python train.py --num_hidden_layers=12 --hidden_size=224 --n_experts=64 --experts_per_token=2 --d_expert=160 --d_shared_expert=0 --hidden_act="clamped_swiglu" --moe_layers=[0, 1, 2, 3, 4, 5, 6, 7, 8, 9, 10, 11] --router_score="softmax" --normalize_top_k=false --routed_scale=1.0 --balance_loss=0.00395 --balance_bias=false --router_z_loss=0.001 --init_std_router=0.0108 --lr_router=0.000803 --num_attention_heads=7 --num_key_value_heads=1 --head_dim=64 --vocab_size=8192 --norm="layernorm" --norm_place="pre" --norm_eps=1e-06 --positions="rope" --rope_theta=10000.0 --rope_fraction=1.0 --qk_norm=true --attn_scale=0.125 --tie_word_embeddings=false --parallel_block=false --init="uniform" --init_std_qkv=0.04 --init_std_o=0.0 --init_std_up=0.04 --init_std_down=0.0 --optimizer="adamw" --learning_rate=0.00147 --beta1=0.95 --beta2=0.98 --weight_decay=0.092 --lr_head=0.00837 --warmup_steps=367 --schedule="wsd" --decay_fraction=1.0 --decay_shape="linear" --final_lr_fraction=0.0 --batch_tokens=65536 --max_seq_len=256 --doc_mask=true --train_tokens=672300000 --max_steps=10259 --dataset="wikipedia_en"
Below are experts of layer 5 (counted from 0) of a mixture-of-experts language model. Rows are named router (the router's row for the expert), gate (a neuron's input weights, with its number), up (a neuron's input weights, with its number) and show model dimensions 0-223. Each number is 50 + 10 x the weight over its row's rms, rounded and kept within 0 to 99.
Before each expert's rows: "comes after" lists some tokens at least twice as common just before its tokens as in all text. This comes from a sample of Wikipedia text that the model never trained on. Tokens count by the router's weight.

# expert 46
comes after: " |", " the", " in", ":", " to", " a"
router:60 63 41 37 62 59 56 45 46 40 60 57 61 45 40 43 60 59 53 62 40 64 41 63 59 58 51 62 57 62 60 60 37 43 41 43 62 39 81 60 58 59 39 58 63 62 53 61 60 36 44 42 59 61 39 60 43 61 57 49 36 57 34 62 37 60 64 58 55 39 60 64 59 59 59 41 38 43 61 36 61 43 63 58 47 54 62 38 56 61 43 57 42 59 41 50 44 44 39 65 43 40 50 59 58 44 41 40 41 60 42 41 56 63 60 39 66 44 57 60 62 37 39 37 60 62 43 42 54 40 40 68 41 42 40 41 56 37 34 36 57 42 59 49 37 43 38 38 37 64 45 62 41 62 47 41 44 44 45 41 48 51 61 59 41 43 41 34 36 36 58 58 40 41 61 37 44 41 58 60 60 41 60 39 56 64 57 43 55 59 63 62 45 53 49 43 41 38 44 39 40 62 60 60 61 56 57 41 44 37 58 62 57 63 63 59 63 57 40 59 41 40 42 37
gate5:61 66 46 33 51 60 53 51 43 44 57 63 57 49 44 38 62 72 46 48 42 58 37 58 62 60 49 57 66 62 60 57 46 37 33 44 69 49 52 62 52 64 42 51 48 49 69 56 67 44 54 36 69 52 47 61 37 59 54 52 51 58 55 44 27 49 55 49 18 56 61 44 67 62 46 57 39 37 61 44 45 54 57 56 76 54 58 46 49 58 38 55 47 64 53 51 53 44 56 48 42 47 59 55 47 43 51 46 53 48 54 46 42 50 62 35 65 52 64 58 63 35 58 50 58 66 42 35 36 48 36 61 44 48 47 29 76 40 39 41 57 47 60 57 27 49 45 56 40 55 57 54 40 65 56 49 58 42 29 46 63 46 57 60 47 44 32 37 46 49 63 60 51 51 53 45 50 51 60 54 47 37 52 37 58 58 55 45 32 41 52 53 39 45 71 45 50 38 50 40 54 51 73 48 54 54 66 30 76 52 56 53 35 52 59 60 54 49 52 44 39 54 49 53
up5:58 56 61 43 52 36 58 67 49 58 60 39 45 60 54 48 28 55 49 40 57 32 67 48 37 44 57 56 50 38 53 56 61 66 45 54 41 45 56 41 54 45 66 25 46 47 71 46 47 65 60 52 55 50 65 53 53 32 57 33 62 46 63 53 50 34 36 52 22 45 57 42 38 48 41 55 50 42 48 54 35 58 47 45 70 59 48 62 49 54 50 53 65 44 57 65 58 52 36 52 51 62 59 43 51 64 45 52 45 38 47 67 32 40 62 58 48 61 57 57 41 67 43 47 47 54 43 39 57 52 38 44 65 44 54 57 65 57 60 43 32 47 50 38 46 53 60 57 67 49 49 38 63 52 42 54 35 33 55 44 47 42 50 43 47 53 46 54 24 66 46 52 49 61 38 44 65 54 22 37 55 56 51 60 43 56 27 40 35 48 40 53 65 71 55 50 50 43 38 43 65 55 38 49 46 55 47 42 60 49 45 57 31 37 41 35 54 41 37 38 65 54 50 50

# expert 42
comes after: " ", " |", ";", ".", "|", " November"
router:58 58 40 49 63 59 52 38 43 43 61 57 62 47 40 48 59 59 44 65 40 60 43 57 63 60 59 60 59 61 57 60 43 36 40 44 59 36 47 63 60 62 40 59 61 58 41 63 54 41 42 44 57 58 37 61 39 61 60 52 42 58 40 67 42 56 58 60 47 37 61 64 59 62 60 41 41 38 61 35 64 39 63 58 58 58 62 36 57 57 42 62 39 64 39 37 36 37 43 59 40 40 43 62 61 46 41 40 34 64 40 43 62 60 57 41 52 41 59 60 61 44 66 37 60 59 40 39 54 44 40 64 41 42 41 38 42 40 40 39 55 43 64 52 42 37 44 52 36 57 43 60 41 62 43 42 55 54 40 44 49 54 59 57 45 33 42 38 45 40 61 59 39 39 68 43 37 41 57 59 63 39 56 40 58 62 58 39 59 57 61 61 41 61 41 41 42 40 40 39 44 60 53 58 58 58 59 43 59 41 62 62 63 62 62 65 64 65 38 60 37 32 41 37
gate7:48 43 35 34 61 53 48 42 42 52 62 53 56 48 36 53 59 47 50 59 46 55 39 60 66 66 54 59 39 52 56 51 50 48 39 45 57 38 40 62 58 57 58 46 46 49 50 51 55 34 29 47 42 53 25 48 35 51 49 55 46 48 37 62 48 62 53 63 36 38 50 73 54 60 50 40 31 50 55 35 45 56 68 53 44 42 59 51 53 51 39 55 50 53 39 48 43 58 45 58 40 35 31 61 47 55 41 48 31 58 48 47 58 52 53 38 31 32 46 55 56 47 52 36 50 56 37 51 51 57 39 63 51 41 42 60 48 37 46 38 49 46 63 61 50 53 52 53 40 60 41 52 35 47 69 49 68 49 50 41 53 60 59 46 35 24 45 32 32 25 67 51 38 33 54 40 51 52 45 48 67 40 64 31 63 67 55 35 65 58 50 48 34 27 49 41 40 46 50 34 44 50 50 58 54 61 59 23 44 44 58 68 65 49 60 50 51 57 41 42 56 45 57 39
up7:44 58 39 38 64 65 70 39 41 54 63 38 37 55 36 53 54 44 47 68 58 41 46 57 48 36 52 42 29 52 56 63 41 46 32 49 50 50 40 60 47 49 47 40 37 43 43 54 54 58 32 62 50 40 35 53 53 57 42 54 60 36 54 64 60 43 42 55 55 65 56 53 36 38 62 55 40 63 40 58 66 63 56 46 50 38 49 52 44 53 45 44 70 58 37 34 69 66 51 45 59 51 39 43 35 65 48 49 36 52 56 46 52 60 55 38 30 54 40 54 58 48 54 52 41 40 43 53 41 58 36 70 59 43 58 68 41 41 47 39 37 46 63 69 45 43 61 51 61 42 41 42 39 39 69 56 54 50 45 40 67 49 39 61 49 46 45 38 43 29 69 51 66 35 64 52 65 45 40 53 51 45 53 27 51 38 50 42 64 58 53 46 48 35 47 61 42 55 40 50 44 40 34 38 64 46 59 39 50 67 41 65 66 53 65 51 58 54 46 42 57 51 69 55

# expert 10
comes after: " in", " of", " and", " at", " for", " on"
router:58 62 45 43 59 60 49 36 42 43 57 57 63 43 40 48 58 61 41 57 38 63 36 61 57 64 48 61 60 65 56 55 38 35 42 38 63 39 39 60 58 58 45 58 57 61 52 63 46 40 45 43 39 61 42 61 39 62 60 46 39 58 45 64 35 67 60 65 44 38 60 56 55 59 56 40 34 41 56 42 42 43 59 64 41 47 62 46 60 56 35 60 38 61 41 64 38 42 44 61 41 43 41 62 61 63 45 41 38 63 39 43 60 56 59 34 33 35 61 61 62 37 54 37 57 61 41 43 47 43 42 29 43 39 37 43 51 43 42 40 60 39 59 42 55 43 43 55 43 65 63 57 43 62 37 33 46 42 38 42 46 51 60 59 42 38 42 44 51 40 66 58 44 38 45 38 38 39 57 57 62 39 60 36 64 59 62 39 33 58 52 59 44 59 47 43 41 43 40 42 43 59 36 60 57 57 67 41 54 37 63 59 34 57 57 63 61 60 43 58 40 41 41 41
gate7:45 46 58 42 41 35 68 56 58 39 42 57 50 32 50 71 63 52 39 43 37 50 47 66 57 46 50 64 44 47 40 50 41 70 33 35 41 62 32 46 61 50 66 62 46 44 47 46 61 61 39 62 50 49 45 50 62 50 58 31 62 40 42 41 49 41 51 53 38 44 45 48 49 49 46 55 50 46 62 55 45 43 37 48 29 38 51 56 36 57 53 31 53 48 40 45 39 46 60 58 50 62 64 57 39 52 49 46 52 37 45 66 35 48 55 53 49 56 60 64 50 61 46 53 37 37 45 48 36 59 44 51 47 57 57 62 65 64 40 51 75 42 66 62 45 47 37 44 60 41 19 57 56 55 41 31 51 58 39 47 37 51 43 52 57 43 50 63 32 39 51 57 38 51 38 50 63 37 57 41 45 58 54 55 44 42 55 60 68 52 59 36 53 33 19 55 49 33 60 51 41 67 51 65 41 49 38 47 55 57 58 57 60 38 41 37 73 52 39 52 48 65 59 46
up7:41 54 53 43 39 37 66 49 61 48 51 41 31 40 57 52 54 51 41 32 52 51 53 57 71 53 49 68 37 57 36 66 58 54 41 47 52 60 61 33 58 49 66 61 62 49 39 47 57 60 36 54 70 61 49 43 38 63 48 36 52 61 43 59 43 52 64 60 50 37 56 58 46 46 59 46 35 54 44 54 57 60 36 34 44 58 61 56 45 39 47 39 36 54 51 49 40 46 58 56 58 48 36 47 47 53 42 43 57 38 52 60 34 41 43 57 71 42 51 52 56 50 53 47 38 44 51 45 62 40 49 46 39 38 40 53 61 67 41 61 63 51 58 50 51 64 41 48 64 55 37 62 59 66 29 29 53 81 53 64 55 65 39 38 41 32 45 55 35 34 37 54 36 62 33 52 53 48 49 56 53 44 43 46 57 45 57 67 68 48 47 27 43 44 18 54 48 35 49 52 59 48 34 54 40 51 41 43 49 51 48 64 35 40 42 53 43 41 62 57 58 41 48 40

# expert 53
comes after: ".", ".\n\n", " in", " for", " was", ")."
router:57 63 43 59 61 57 45 37 41 39 61 60 54 53 41 44 63 62 36 62 38 63 43 60 56 58 53 58 57 63 56 62 40 36 39 37 58 39 53 58 54 61 39 60 62 56 53 60 52 37 44 40 49 63 37 57 40 59 60 51 42 63 39 63 41 59 62 68 60 43 61 57 59 60 64 41 43 41 64 34 40 41 62 61 42 51 56 41 60 59 35 60 38 65 42 55 35 41 44 60 40 35 66 59 58 48 40 39 41 57 43 39 64 61 61 40 64 40 61 56 58 38 43 37 59 62 39 42 42 41 37 48 40 40 39 38 48 38 38 38 59 41 64 55 48 38 44 56 38 65 40 59 42 59 58 36 55 55 37 42 56 51 63 59 38 42 42 35 57 40 56 61 36 41 42 41 42 42 59 60 59 40 60 40 65 58 60 36 62 63 63 62 41 41 51 39 40 41 40 42 41 60 48 62 59 57 61 43 42 39 58 59 46 59 60 60 59 58 41 62 39 33 44 39
gate4:61 61 53 49 65 58 55 45 37 39 50 48 52 45 40 44 65 50 42 49 48 49 43 61 47 64 42 50 29 57 62 59 53 51 48 46 44 40 72 66 54 74 52 49 53 65 53 54 57 36 50 43 34 70 54 66 44 63 57 35 48 62 39 54 46 53 48 55 46 39 59 52 58 49 56 44 45 34 64 53 56 39 63 59 62 53 54 37 51 65 36 53 37 60 52 42 52 47 38 56 42 36 37 64 59 27 52 49 43 55 50 36 60 54 51 32 38 46 54 49 55 42 64 37 56 49 32 54 55 41 45 50 52 47 50 49 62 42 44 37 64 43 58 52 38 32 39 55 52 54 56 59 26 63 32 42 71 25 50 34 41 56 55 54 27 51 47 45 53 39 57 54 46 37 56 42 44 40 51 63 59 36 62 31 43 56 60 41 39 62 57 65 48 71 40 44 31 39 38 47 45 54 69 45 59 66 51 48 36 42 56 56 43 51 55 66 63 58 48 63 38 35 50 40
up4:37 67 39 57 61 63 26 46 28 48 42 40 49 46 56 25 56 55 69 42 44 59 36 54 49 46 35 38 61 53 59 55 50 34 35 53 50 43 19 47 54 69 62 72 51 51 76 59 49 41 44 55 34 56 40 44 51 59 60 37 47 50 72 51 56 50 59 41 66 43 46 37 47 42 60 55 45 50 54 49 47 36 49 46 42 55 42 46 50 51 53 56 67 56 44 48 45 54 48 54 57 36 26 56 53 50 43 40 40 55 64 53 54 60 47 50 32 48 54 43 48 50 29 53 54 49 51 52 34 37 52 38 44 49 58 62 55 44 43 41 60 50 54 54 55 60 45 43 48 59 68 55 44 60 53 62 58 58 39 47 82 39 41 60 44 59 37 45 63 45 67 43 45 52 47 42 32 46 51 54 38 35 39 61 35 55 49 50 51 73 45 50 63 41 64 44 45 44 38 56 36 38 37 53 58 47 38 60 36 36 51 59 31 45 50 40 56 53 43 60 64 50 37 45